python train.py --n_layer=13 --d_model=448 --n_experts=32 --experts_per_token=4 --d_expert=224 --d_shared_expert=256 --activation="swiglu" --moe_layers=[1, 2, 3, 4, 5, 6, 7, 8, 9, 10, 11, 12] --router_score="softmax" --normalize_top_k=true --routed_scale=1.0 --balance_loss=0.00527 --balance_bias=false --router_noise=0.05 --init_std_router=0.0284 --lr_router=0.000707 --vocab_size=36430 --norm="rmsnorm" --norm_eps=1e-05 --tie_embeddings=false --optimizer="soap_variant" --lr=0.00241 --beta1=0.95 --beta2=0.95 --batch_tokens=131072 --seq_len=1024 --train_tokens=1209000000 --steps=9224 --dataset="wikipedia_en"
Below are experts of layer 7 (counted from 0) of a mixture-of-experts language model. Rows are named router (the router's row for the expert), gate (a neuron's input weights, with its number), up (a neuron's input weights, with its number) and show model dimensions 224-335. Each number is 128 + 32 x the weight over its row's rms, rounded and kept within 0 to 255. Numbers have three digits each.
After each expert's rows: a language model's description of what the expert responds to. This comes from a sample of Wikipedia text that the model never trained on.

# expert 14
router:060080091124111125129125173080158121073164159200146166100152166120161172131108092202124121115168098133108151135183117135121124148090193137121130119101127119180126170132099078107100132153115164125146144087127125096129181123099142173140087097092150054179117124144139128119107129165161164166090106114047143073140131114133165053118166162099
gate0:124090080089133130115119157108138120185143113109095127136109125097102080103137124136127117147113129130094123103153124139121118054126090138110083217083113207101106162108119117127175096119129118150121125143066114136168087140111153110138123125184162103136188089139089134089123151148150127135091205140052094160139113092135201128160131127140
up0:110104160157102114151145139115139114165155076132044130159160116118137111158129126094158114144106167176148117098178148120137166074161095032093099087181146128135118132134154069149110145176108117063139150124181151179161100128181152173148180138165117154078106114109129176136208137171135134143117084173189153142141100116135120150113114117119
gate1:134091139101120085157136116126108058174146158142181117117128079161136150116155118165127116152115137089163170137184121127163163115114068162127099133109174115147122167128133123132064179144089142088126194197096113119159154160139119135162099122164132172133135114129155112192117107117148131157075151091174190124102090149097153106177106154112
up1:129111130126145107091113144143088110140156150136135158119179167153128116098118132225164144145153125128111149105153115120114157138110077126127120116100141128143110176119129176151082146162085096090142157160109136082172191181095195096163132145113107134104133126140143163105164105130209128114110067154186159140151109142110130111197095153151
gate2:103122158162136096104064096104196105110162117113138117138106141108170158150135104116159097107142142143137107158185118084148154104111105162138120133089144099098189105149132201150175162146064133151168114140164098112086122107142172160157150131115179160033130162148128115105171114125174158179190165111154074145132167106187147053122083184184
up2:166124125142149058184102146113063130154161197118138168165155097072068103140085108162158125150129123151140132146092081189146108137147142157124107115139146160166130078092125121086152125200127120115108128102096138121127132156146151090121075143160102061155199137065091121165137137167145074087052125144160145066125107095097163167142162093093
gate3:098083073178149144116116145140103105153115147139160098181113143105127142112152109158194135105137124113154095122104151119115118186092215144203131142076136147147158146051122147063146141123076135076133157136136115051118121127150091123117120128124116185154139123099191167116130062137151137143132104136149200101145093146105129187092128129112
up3:086122107081116152096146143119143118140116155136078124126065075201168178104166135089150125131136148121156150135101180218185093145157142078152166155108107130142137170124110111085090115148121126140099166134115146146111162104115134151041174114203153071117123158166162153158101158116108162182136178081097090151089142147180100090178152138106
gate4:165126115145151150084096093097154175117170181105121140161127155154093190141072144127089101139186163126110136134151124138151144175081151181140089142138096102115148120103183097141063149187114220130147129115106115022077159130161103139132138108117091150126208126147122128157101114127115100134126112188184047112068110135151102126098136143119
up4:115109031113117086086116078118077106196095187111198158163128085052137163193105130154099075150138124056156112129108070076129106115161073140148129145148121128140086112134137097151162092089151144150171080101145121092150082158154128153088107149136105150073140130101139161127145168070154167117159149141182121155143130171209084120131079147164
gate5:093132095140128114118102121109151116064163183096120099101037179182190129112093128170183110122125088121120091158126059163144092116106191092081185119102106206169074134115118133106108150185139101233202194151120065171186165136150158163168098124115124045145126173142130115145175099117112132155184116090165131122170120138158077122134204148127
up5:117128118167173126136121079189171075098125145174020139117109143149138152176176154099107112136129095110146141080153159097125181154133201130075126025157152161081139141166115166101159102121168076132138121166142183111072074211134081169147204132115129199123130130146170155130128111227099121145129096125150112110128122174103123089108114087143
gate6:077138129170138079171145123119139104129060097114204115158177096091137091205147130134174137134153054119149136096144152131111181070138119086163068104164112136168164111116108132120132153129156108163152081124157133193138114092161170105167144166137058199106120080124113149186063187142136140113119095085111106119167118109137084133200090161089
up6:089111057076108138102159157097088091169130162087085148145080149115172164125077111147128095116117133120108091140120097158215164126151160107122173136073140096129123079150096095137148163094088038116196161158094136077101119115157115150079159137126153071173115157113113143143116116085111109123220104122133143115140093144076095137152150134160
gate7:143101131135093137063075091097132167133079123113159130128147118120119136135082136116119191103188100103122103135108117070137100161128097160160088146147128184140114152117135105089101126117162162156149169062125147105192130081090090100106163090090162090148184190121114122144074083110140122090113145094126117074059095155118097186161146113149
up7:100105146102149109129159115147127089120102129140115175174154156112144198170166152099151123143132131139153137140109089130164168156068187180174136071148108124104186000172150186150126085126152122131147137166096141151168107133139128169128121158168142204134120062160132113105202230124102156077198168130139106175180156113148144177133108131137
gate8:096077147136102188151155134143136155127113123168054160102099115163132167158117095187206087150174076101072105081077100116146158128119156164121165071091054138115151142151096169109126145156110141198189102179139113098172120162142107158144107114159162098176106151118125147115122090133077159139170162035132134156168148138126154126132102100127
up8:125054075163099082103112091119161123142121132135166094118054106091065161126107130125174125136175161073104100209078162146098161133132189166108116148132151141183138131130125131154118207168142143130126103107126111073160108136105141082160069102148182110138087115112139123115154152141147118138124071117142065105050158142118154177070106126137
It responds to: Person first names. Given names and initials of people like John, William, Thomas, and starts of place or personal names after of or by.

# expert 2
router:161160177129124125071096116046142152128156145123076061150097104113129162162154101116129086116143124163107134092155144156080137150109174129134122106153114205114152096089087115130139082130156118151152116147139122140183133159157093124123150132139128143169108159104145088154117148125099134121094123132125118176140087136164123083181149127110
gate0:158126152105137105131082145018118112136174176128098122138146095151126138147126183154092207130108082134137130137151099168065138139104138112096129122121137119118155163140118118156103173109087105155109099112130103131097130129100122136099145125145224125119177174198130109146133123182134099118176145142160156177098084148152123089049129144118
up0:166141081120116141126153136156115093130159149157084097154127118208143082108192131149145096127135151066199095154121132134101143121135134077093202134152141164167101090037148144100119159090135121154070140106141117098155061118133121105134163144148144104152124145144147133135134120156086157116091126078138130127153117145122128129137135139149
gate1:156109144143107093120109157122160133138158130125180097071170109123211118145159111135101187135089141163123124070059117189132141146156181184148137092166100081121162118130142171141109121250134125180150094151138141155158087062137113171065166126105178122180141087097131105105082085103088155133203124121119135118107133172150152114140096091095
up1:134111166111121099115181180140162143096143112082152102074122191097092146086119086135141154136143118151150156072165115159196164126054150195161131108116120141121135154057133111132156149183150108100118072176121148113178084129121168129118154129118148165125163012087147149165143094135128132088132106074107089113115108146104076077145137158154
gate2:175148082156163152173164062087178094113149122079140088105132125194167116101162202059133124118104127094055102142094130109201159060128109118143216117135164117110156061136195142145138177079144143140138172121081133140130107133182155113156182171133162102137139103131133133120171039150081147171164158157137139148142098144132105083098107098152
up2:062186067149126129146052142134128147130116130120139072079174095199117088153133115114090151120125108151142127185124103141085114090164111123079128130118089163128165129201118115189158164075175124107154124142083118155134072075120170104141145079158154107163086154132136159099145116138127175133068145158087115101096160151149169094139173104132
gate3:159118090116136143173091154119121182175153124134141168078169158093136149201160143102120141123211108118085129103149139166151107146142069140083142177070074134168092167165128110150147149139147070168155137127132137115133125142126090180156099093087130104153205145118140196123131101174079106139139129143098070100121166189167086149102175128107
up3:068134155180188121169138099110153126151156116201156108116165177110072122137115124123055148135121090130140121117102127158140181119196142127122089139139094103155094120127125115155135151188101105128146107133106134122081164081080164189132144138106093103136142187146138179176152115139183117148158077120081095125149124099112146174106119081079
gate4:098129166158141134066093121062135114087107097091137110149116137216137143153113143096152189125194133117104136194134081092123132114146164148143148103093136119131146157094109106113044160118119155152136194125084120126124140112083115146170179133111053134099095049151071099088137136134154123100061110111126117121138200169133065079110152137122
up4:169137175147115102209138154219115155131103139113172121135122131092170144120082109195153088132139087089108125113085160182088070081165181143118092144176113148119130139157089145168153102105051107143157129120115092106171068148114134145126127112113142146176142114087134179097138147092080127165158121159104148152112089107093229150130075127115
gate5:075150156165108118111169120162113143194108093056121203073217141118146152147116144109162141144140152155113115150109116083129096158095146149110106125108107205085160099139150149112139153158107115092135116141183058079102157118062102115100093146160150130130166111133145116120124112138190113091124161120128101185171133152131113140126116151133
up5:129143159133157130127159168134131118157094163083168148109194123100115102160123094146063080140128150142174164068146101060132072119122101168129164101189084098152065091165176151142167148073135167156116092146118139157123072131145172220145124125101168155064140113130139088127174137092127123113112098164108110123181151140124143135142140144114
gate6:102125153154140071140158142111139080099121126163134110110130138129131143109128124132095128084113115118144133154166132075108163130098101091120113109154164209077151140163091111146080199148175167168175132077082117117116111179165143154152143109116182102136112146209069104119114125191152130107121137181125103073134114156113155126168105108164
up6:125122130103121115128114156112079183139143136073150116118098108122107103089124098078094124153112124176159174071153147162116076142156162145107143148111097100151118127101113163119143217162090091143084083171128172145188114083084134174112156042106112139156145122129107135105136126106115115141115115058083181108126153162182145111139161115130
gate7:119106129104148168060128176156136091139170128189149147129124082180121185172107121129161110146107126137105076142130142155120135150096134144115180150169155089134155166165133100129150132130114145144188187119115146205166182111110206145116141123126150069129134148156107140141100165110164180078106130126154117136076130122135064103101126182119
up7:156143064155117087162159108137094156165051139120110153159155111077135112134141140163123125116077170162151094090151144158217112125168164156157107104094111155115131074177117139173132126147109080086152116124138178102210183158096130133150075157105141123128150116137133146127161091106164134153163168129078121110106109089134143154221134058159
gate8:066121089104132185103140139136091147090181149166112141141083175172135134073152140199153118152153139105109124139172100126108136117072149113060157091084149082209153131187129186153111103175128119127142123139131122090131081120127161134145103148137166152168190070109143064152135166139111153106181121139128139151123145095102093122104169114178
up8:087162118131120132127177120097121119160184157110128124131174147169109142090116087124151089140113058090124114077186122135135174130089162128078101144093170159146106129113138154126129155102162118097143221123147129071224143152119099074127168112118204172132148121107113119112112182138160103109116038120071139103087143127144147110088129094103
It responds to: Name and word beginnings. First pieces of proper names and words, often capitalized place-name starts like New, San, Los, de, or quoted titles.

# expert 8
router:116112148122134075125159084107143193128130140128136106107140168085103148104185175170122109133127140129128176121143132092071141106143047174163091112121086081177167091154098164140154078067158056153185175099117102129137091166127138105122112077158117138085096084081103106165171108076099114131172077119116165131226109085102134112091105124105
gate0:082104129136102109161128133102218083090123140152109133128155151075118126143194156102086116143124140183134167200122106123180119105107132133144108121083107163120154068135175039180133128123121193155142126131165173078129128200109139135081116116082101116160126166113144157120116141069171068137160160095092061105151158100125062123128088130216
up0:112079100170121134109100165135115116126125098156117124173155169079113121118121078098165079113136124163121149117163153187141069122086104094095133151146136108148077107094143124149160190139137168034135165115172149049157109142154141102141068117139097106195131129129137125127138088095142107129111114167126162051124148127146139115094147160120
gate1:150112149151143121148128155156116089207116136121068106093151135106179129137154092103139074108116139117184117101083120109107096161158153077083092094140162103162123112083110129126103154119096101176064126117096117038098140141158061093072104099121167118134192184129089095103164125147132131129093108118153170089140172178146174091094082128156
up1:171136131125159130103140112094175142135086192139186114157106153140114066158142115127104078124131153123096129145107145192117143114127122133087098178096167059138096140089138127162053161129108148135110134179155127101134133123091112161161130183138185151128159145157165131147104148148138052157118122117140123156075133080109109152101109070151
gate2:125124144119124079163108117094182101143163159093131156162106147064116106163109148063131181156128115148050101171148086090130160148097127097094167140144171164097157191131139159095156153143136148144145168154153099148164117180158109105171135124097149097158169059168149138169070139129079093147081141161138161200147121187138136171091072115191
up2:136154129136132134124085107150100117160121118110103150131176148175144143127115136081125142089153107184103103129147126128158137178138153091134170143144185134151150112142095123134129109150113134114132140138171115110155152053138118156160126135112131082124111140123123152113042121084079094139056077188120162149138148148116147093129096135142
gate3:145157108092117143122076176125157088133138180161106131097188099115161109088139092098155117111089113088160077124115114156120132119136150119043115139149169119194108062107216181143132107099136095127096066107170113126079124146139147149129130127064139078122085103142160108113093142125112103070146111163146153065096135123125146173137152114162
up3:094131166095135151123140125145087191075122103106126152118102112153155208092179128142086146161128137182113095114138150087129203135153141192172079098172099084180163096154096129183118113095140145099182097142110075059139142086176174124159128111140122116078106170163122146081152178130130123139111083076106136134113121129135112124129164107190
gate4:160082088181106136198159113154161146108102129145156089133106112163108148121118141141113121154111099095202104099104128097077139120167160100179140151081136104167165111147130082157131159108074108117127121134109111132122093144122155153158135151181140139084071141149095152122150159103159156116094102085115075121134100093098088114160118106068
up4:164153089135155132169148130163071186092114118195172098064141142141064139105168088145083142122099124113154112163151128073067144084115122137143124144115097108135173159163114074188159164148165142139116191104112178101183109120120114083160143160084167112045093103177110165184152145100176174145139153163122091061123143111114148130115164132117
gate5:129045202176125088180106145116146134138134101036136148119078118066126100139110103110168116144153125130173148109108149144129147123151182172134113153131118062105118158085153173107120168146123106127144178196137141173130157132140167111168097169100134164148101092103098143110101075104074094158111144128087182224110103132093091107154144113132
up5:180157111164144152094130139124100137099157092201140137099112077145148130146105134104046175054154098152139113124120150152159077164149111141089173170157057168083096155185105128153101135155160161120049064149117167085183096152126041123110113100122120102115137136129077152082108117127169125143134086107150139143136122095086125180150141126074
gate6:127172091099139108088158138099086127079075136197147169109078154096102138119111133139112196095122163134129076079084059118131131089086094094154111129078099142114160130098148112128138116129208135070100148120116154151168129144140148114159158144144121055102173102104121071144120155209191165171114118159128132156121105104098058180187121107152
up6:088143129182100098153107106114129130169149151148096156144116145022100126110122156141154129084128122152134209153113125153137124142105118097087146222127053139163134121127145173107163175120121118128100151151109112169090116213046119139141138101054067125118134136124143135124085133098074065070074161131119100105122128092112123121068129139077
gate7:109169113144149166059159176120146154116097172140101086101155131101122177108148178139068133167089156090139130125121081130157158075127076132148116080147176095151070092157135177107091141155166112160193158152121161106168123111128126110151136060138141072147122108081128060100090112133122118104102194110128129117093213157120145061133128146105
up7:090136072122185133079118196127159115169109125081139144163137154114136136117141108124087104135126127109181123119168121170119112093109100129183140137125089125167092125169145117129121119159151070124161078123137144134157151168138216138125152083107084143124118132116147117162136137098172152160115134101113104182140160133114142122114084163073
gate8:105139157127190149153122145098140111192138122143113103086141137119179122174175187152115164115124177150152071084075163104187127122129112151085092192092160141133167122111145169114154153132121132145169169105153140104105160142143146109176140113127154150146126117093123180155131137089120164086123091109085136170211154138127083155104119140142
up8:129110150145185120185099128112128106166119110153063139106170166090194112188160128192114149118159161141117082104095155138190146127114109150091132169095166178157143196153140190075127124135100140139108157113124134110163196165151117108172144111104142171081140100149109140170153160083126124093108119142125097148170129135119091121127126164141
It responds to: Section headings markup. Wiki heading markup like ==, ===, ==See also== and heading words, plus line breaks and the first words after headings.

# expert 20
router:085156142153127155156128120146125100120109107179204158141145119134136077124133090120112124122104093141125101113120127143130168083094076081154106114140123128080129063179179159047126156129103142081113088081120131123128146126127172138151163149175107095149106093173106168134116165106158112130138138144116135182105131106079117091089138145159
gate0:241114111159111020165115097106139143141096164165128123149169177170080108146189115168125064151099169158115072086136206123164073185133144138188115109148140103114138078045121028156108121104108101134108124179087133065212155157140166193068100122134137109095147097127170139128119193122140117082173097091077164135112104154159094141093120142157
up0:188131114131139128092054089133136123115137139114125055140192125147169087147123122118111086112106104083160078097166133098171134206130121122214150085107157135106133094089153071107085151130170109093103162179110183107148173139148194136111085098185107084048133069132105107120067159156108169133164183118100161089124126140141034177125091102138
gate1:156107129130107159176168100089089129114179164125134128132125151167140113075149116126089119131146077142090108109152060115080120127124145123099128153144081159112181155145114123125086104074156109124185173133124109131068119163130161178153089104148101106120111095133090087140144137095126158139173144149127061079080157099145166081134133167144
up1:109135096145105163124102108113062118169157215122149174160108151097100154085150140094118131128155089175124090109161074086096157101097204143094189099143108176176212110154069105170128122087162096111208173134176109119095179181143135154154135142169139159117092093091065069177167117059072134133070161161101095111125131148111139085090152126123
gate2:143116177102082196133125114089110110130103117106138177113137080122146144101118128154083142148100104133222214114129069123090119115093113170096149134143136120135106160122124161181137107179098106136078108140065152114102137139154115138130141081095115104111195067120112153141112119177130198092122081183148122136102152144203139190109049096172
up2:130136112154143151126164200118194138135132088164112140127087174136083149104145084117111043144089125136117089161083073070154126101136091164114079203149176148141155110133126143119134119136187084099062099172108131140148129140141139073165051105184139142130130146131127081070166124186134091158139146148146196118107086071162130128157114119134
gate3:134152123157160118163138095140131109143141116093140121105107125105100117122063105097126108171149081055167117191179150083094108153161163124163151126096139154193148109157129158178110148059126156047118140134105171118186221192099148121133141126114104123084107210124112078078147090103084107129136151097129167105122121109088140089105103115167
up3:103096144151160169088096103198108117090150100078099112127143170112149106097215135132164120126137180159169183127071127126116180113107154109071096112114117096086137183088051152105148127116115128103160122115166110155104114057158188106113077186172158222133161158092161048131128124101100129140153113151174156186122142096166183133127133106168
gate4:104123149103162176088053107130087137069124123119120153055096112075092195084108126153133099132071180092144139157170117124134085153147084128106143156114159091154106139149115165109090115133157139114158103102115138094167182124099178125105060117100124112098125106101082079090106131152110077189132182149156167109101146152136104131097095121145
up4:107169179189141095126121145159135178111102102135097139159174124141146121126090132100153150133110136103136108200126134129122130137225113158123103161146094114112119128110124068154164126157074152132138164156114153137135145127041136132148122117101105114112108123114200099094141140069116132148153124134148030086146119093079086137126107102159
gate5:182148110109126086161135135160142176079118183156080102100141190132132123109178113207114129140125117154087063148092181145104149133090091096102116132141121196125112133088106117105125107138111130102121110135141157074131066085113171134102148103122128100174147127084173087116142143197134150065145055143095147125116114163094163104178091106087
up5:143119150142129086117155107138155107102136188184142071157167151130106097161117120167129185113115125140104083105110129143094134149091140121134179160103121143171122097118113099082169161159054088136159147154134113122160085133191118126108147075164082127170120114105126112114156139118172159145148120183112093131138121094146158093153105096157
gate6:117068100117136151164168114068153147154047129137119134211099124112108144141096079166171123153156158095148098185180109179095141132120116112123096138129147109151145144142151104199122165084121084135095174127082127130076167139226106106145129132140103175138112087165074150167184157081124152101130098154137178091128132100139148072136149113094
up6:104084119122105148092088113053107135099113180142099133058139125123183165093156072158173090143145166091091147131110087070157164133168060135190124102215129144117131108126141108136127161154143147107070156141105109101160179139101142183145121118098121073159073099136137165110120138127074119187127080092089157093149161138110144103188108119149
gate7:167103139124128168205090152129094159107083157213171109108181112155102146186120120054159121151115095149108127153170117095134093112163134134143138174177170098161097130104101109119153145117162059144150170129145071166102145117173166171147126135090141150205148123102122127064157130094172147061116164128133138132133219092149181155129125145118
up7:129125163141087164126103124095147154169145132078109153153142135092096153098119096130084131133129141164138132105182138079081126116148159188152137119126150106103113148158097149061119156183137119139102111065131114116114150192062141175156131176114152159119115086155115090115131200149101176092153162098136156145106142128100045100105134181120
gate8:132117121137130091127189168101181094127171108134178136126141228112095086054153162152139099159198158117087098188134052093127134150124132131111177107117088174113172138132129089145150121130088134120150119148133184160102117142124150168115179053158102092128096182119118147106106188189085132108133182148130105099109158174129118122143154137145
up8:125130071110081158152186151150188162095089117158117161146101141094162139127112139173163184137129154112105125128210050109137156098101102158091151108123118206085129154117167145139141127125133145087122140144118146180074134117130147165173151165102101116087148162125143098107110123184141142096180113169130090082167141152137096115145120184140
It responds to: Short inner word fragments. Short two-letter pieces like in, ar, al, an inside foreign or unusual names and words, plus digits inside numbers.

# expert 6
router:138179132105118156131115101166123115094172117125164186147156137037159104041123118114128132109095167137062069125095116113144123118160147129118126132107144087112059182078118143163109096156131144101150151056136105156149131102085116154086139150062152097151142126133123171153118170114103107099216173152103083110190143090107135184131113133150
gate0:132148168102100122113144132165139190107136093133145141082103095132057138106141134181138097153136155127141135055150132179114110085095105156131141123133104165123092126111168140070105133146161107138115157156111109178166138171139111195131127173054154192120125090123114167129108107072098144096094154138103114085063099169098143100151135135141
up0:142159152100155111158121166172160128127115121088167083152113166119117130126114127083141102095095063119118131081098060094179164042114163097143083075083076105097113090069100107153120132203085076110122139151174162125142121158138111105103179077176084156084127162145135150089113085095114173159149129126112089129123145157136165177126133131134
gate1:081117143081132091130171152139179111125078183121144046160085151109101153094151088173153123114101136144114170167123135103140166075163140124124116199202163084052162116164076143115130126098139115148159119146123037103108096110125150096102101169064130188151121091118135133165118131084131193181102128103027179139133132112045115146089149145111
up1:015136107195148161121104156149105181110149126118089119145101131176147156126161135147093064108144116158095099125129084137109088096073113125125167088156096115074122137116111123087146133132151108133105154118131174165101143113074145131121160143120090052181077130175140143144062115070118089092116165096150162134138067146154123140118090171129
gate2:114089079199112154122118169157087140167154100148109106123106098116160140179163137116153140102204157151158108172146121159124167128175192117123119171175105118180086192088135141114142104094161061133099155138124145096127135094145088136100177142119107157143127117042071198075036154078134156111130144165139098089170144069126133133114133194075
up2:137146156092151117125197113123122086112118143093102140122156145154196125093134114181129147153111195169113103087113118114136124092095146157131127083146123129148150108152127096169145131133126121142159128083156145097119086155186067139151125117179188101122128091154141126165207167146159115138128093130139127128112106153097116063146145097153
gate3:116073142118202146136099121218065112106174169156094183093102138085079165124121116146141110116116110131155102151124090130126037086081190103112068086088139158115136164145102158095067175173135192114082131121088163162048110104119115090129159149083126127135076108135169127156096115101146126145165184101151187102111147098100132135122082187123
up3:079163138179164150160139143179098183175092105116115167109138170117203144144119142135125128111159154087129083085107138152082117181127079065071079177129194204118108145120127084088145133130149132088144091129113125113113143097142125084119143165123137142137127165187083100151088067167088141160192101100141119086099165110160113134124117115112
gate4:149065144116131170106114172090155153038161142155160066071119181139133166134101127110169184133136181142109167117082066133066155162106121105162136085138121163089131109148124146130130139160131152163133161057103114085153131156146120150120145121098149140086078114170153135176143118150128185107131159130117152128139086092127091064065120120107
up4:150148109146139123158140171133144114149152134107143197124123105132172168113115155147140142178088171143127154165128166139206147131114129124109140085127163104096118121089123088098121135211067096156145118110110121132155144152140170090159130082170165060141093082132174150148103147115114151147110130064129150131186161112153124136154114061180
gate5:137156151103157120097142184181168146077138102119086122078113125147184175116131104128117126151167075166123080123173135158193057177139117069099110142097136086145136038077082130076171171100132147156138120123170096119175190201100113125107203062169131147080099144148122135118190122197065096123141097129088147086149062111124126104183140078136
up5:113140112142175102110081112143093142091163125187139128121080090113143141145095153164180152100079196081162141099105131119123166092156115162141131173189117125092086133064051100149125154110134158171158076167142200184088067087149124117118136130072072181153121154126178128131140126114095107100123152081189139230139141116090126145144150094110
gate6:140147157147156128157100223062157109127161136089128103139098151127146133179129117089104157142158180175137086136146149162121143174125145094150110141093147125193070115144126129133135109079105070101058118130094131149103149144204078138136105134211099158203165092101101125134115187165128091141100151117106175080106068081095059133116116146068
up6:071083145122131153134086079147127078112115156107075116113112139142161174102182088185155123128160136108101120103134140123132145084060080088100188111178098093144144185126108069150155123173159165142149139125099127129163161101183155151097095110159230097136130105126205120115197080188138113148117106124172154152174130176194150147164136105136
gate7:170124076171168191079152184165140118097104178141123142061130099124124133080130165154103156139116140156167160214195149132081134148105149109110137175100119153204092151134088124173116124122125119165145128146114153182159125099071067070057058085096163152100115118157176176125154090094119179115143139133091124115169121104146094159121045151117
up7:091142103072133118127089053096167108106060125174159168170185134082157145135176106109121120164167151154116137112152163134113102134162136141048184109133192146165172075104118128153156125122043136160144112151150179175139141104155090159140109110143190107167113089164167124077088135131102068136132145121196175174159124205124124110110115132119
gate8:063132152158155156137120116109070095104098108151180147110144180148105090157193190155147160151191151138048151118170142152140143136123113127148117132098123119111152165199087174128093144120118131125114126115073137129157134044122202104123076158111141115185093171122128136126052105086193144126189149139096199141172047207175174117110157103132
up8:147085102099094118086177125168178159162126121084146135128106089151149166125133125041163096091103128125199147143091042102136157109125178122095161179092151096158072131108141073101193068094123102115101149130139105166148063140091082171141171102167110161113165134152087160105135143123085158175122135124124061164130114095084100161168111175061
It responds to: Mid-name letter fragments. Capital letters, acronym pieces and inner fragments of surnames or foreign words, e.g. P-fe-iffer, SAG-AFTRA, Cuthbert, Bisping.

# expert 24
router:153082135148125150204101152192112075181087162156185122118118135111188169129142174126142087105139105139137103111060157087077135167167164177093156156172156102053169116117177142141160102140132119103090102175089159122091121168152125166140096113121091083108166126157098119143112112088157102119076116081170157128097165110105133115144159077090
gate0:109123133137090117103085106153153118109121175055090159154180138153123101133114163135117110106026164136120143168165146187115085129106091148234116161132125170122142084120158123121090108154083169123156158143142165105122092086135160130158148109122154143101130134094188111084113059140162120134132084188166165138141147121115083084172165121145
up0:156134163116132102122194151098112116094135071124167121127122128144149088115060076129109124124160113123125064087079070104102119152124173136071206123084078071164126144135134143155131181143199078104091100097117117160155127189152127157125048112125091142155152112140087143146130156196083103134205171139094041146118115093147127145105077120098
gate1:107077144151105073155171132178174108063102121114160120112131099111111128076120099079114132093090127083169108119153115151134116068148123118064092168109193139102126106167110171153158141124155129118140109086098154083099096074133099173132113089139159107125146122157127102180101198128055118115116160126117116158119146116202142111167162120143
up1:143165121155168132111095070122118120163112133113151108139102117080174160131150057116204105151151125139097136092134186173116086153139168154156193127118037166134138103101065101139077109154117132154171144148150114135159176143121114064081104172113105212083123154142192118098093147143125201152077129164120124140085105106072103186115102157096
gate2:062100117173107054117117143115132122144069105089116124120090158167113125149087132157174121151117137177185093099139129144115118155184128118124156180093109136137063145162124079168121161194139106142058160156100120116070133205105112145128164114091133136154136145170134114142152075152141113130086111126132153112156113174080111113106079082195
up2:114155167146099140179115167107144091056178139166172151167185166105116097228146118091111112142077146154156148137113181144175124110117165194121187149124142164109103093116136152113103081090179123157169088102147110115151147052142112154102128115178128115140137178061089144112121112087132126124137136184096148090175122141138136099133169065109
gate3:146084122107116137161099167085189125165142185075083149095058144164158091162094135122075134152183112170163158146126162168120123161072115111048116160129159091115092149111126092149170194166094114155169173130041136136101140151123162156163154235137080151186123110154172198144129164132102119091169165117139110132122133131142131117125166176145
up3:188105114191144142147164179157165137092120146072136100155110116194104139111126069148141138135185144137071071157081097102130149138121173099120133130167089153087173096145113206088157078093122092137080125224144136111099108170214088143134082172121142119107115131146133144148155149141130105150150145173121125138199125145066133147118189110178
gate4:156148117136100127160136113114077197135113190133125144193127098178127136096164107139107111131115152136144158079151130177110134094182135072121127106175172087155146135128122096102190127149134050097170140203126127131132118134124143123147121160165122088128124154151125115145142149190083145142148078165183184169096098123155132159049139183146
up4:154076077145117132132128139191130111099161132145125107099137114127153104111151118148140130068130109083107123151141113134131099126080133101094138142123116166103134080131148130128143145113115172177095145106115136128087138078123103101097142067132142112155139113156141103103148096116205127066153156094105084145113115129169117085121094092110
gate5:168149126119149112177166077122122178137117193196167126176110135077155083150084197096111069117094152090107143131136154107112116105074114065127172122154087132123213114081188129106127106135142113174145128113159083126161162129136085146138137154125066140134142188156138124126153147097138188103173108180146139080143093099093059137136111053104
up5:073118087062119128109109119171120119174149107112210148064101116187154193074172089137127168139112186130207069160118131150144149162132104186118134131058087140160106120190081150131127160086126073077104118116135115157069121097109137102142103120152141107125120099127122152142133105178125133169128107126150137110093175148148124126144106147141
gate6:151138160116098152049133109124107115164087126155057160095126096151089170133184100127133176164137107106102106183117154141113141150125150116144118076176192081137135109133133094086124163054103196156127121093159207128122160167095105125156175078104131125121214167154139087179132131144137146108104140098152149110065042088121188106186148168141
up6:087165167085108093175118151143110165155122119118181167131098151130047059107097065089133176152158098105113120123122043094122144118143120126115162117165141121100104092079091133170143081091148093134156140080161099166162130096148138138116133179104108179055135078132177163057054152160140086092140112126136124138144104126162124129204142105123
gate7:147174132090089143105177133106110117143092174130130175180144095136101130141185084117108116156109105133150114176151133168132153141104174129057157094167094088152119147139214107094163163105167140164086083159114083190115168149189152106162153103107072140159122095150130095164119132112095105177128129160146138116073137078114110091102105141130
up7:195151111111112152068118115128130095129098123104033131125183117134129173148157116174166216118133093139112186141121216131123126088097122109162089108184073113091113112140098046161090132088155198111122149116088148099161126197126184187170138065172130127205121116149158159102065124138115098087142127167121103120081142123169097179167098115121
gate8:139078115132126119125172163118144100087203045174146176157118123128131118130154193178135118121106223149129123081115124094087130116117076169104122072123116159123106068162095141121094139104229146161186152139096046146165156088157162052115083140088124163135115098112159105122119119130138116111144135107115161121185146188144179125102131107114
up8:086109120131154117100173098162130152103125147121132128132153062138148146103124072164137121126181082061171152148064149162157141128174073070114106121186115112208178151062135090125095099147104184100123135056128228048142163160151064168139130157135172104066140108181065115138104139166078086130109131110131125139102110132139135102149121173151
It responds to: Predicates after copulas. Words after is, was, are, such as ranks, articles and numbers, plus years in parentheses like (1974, ISBN and Nominated.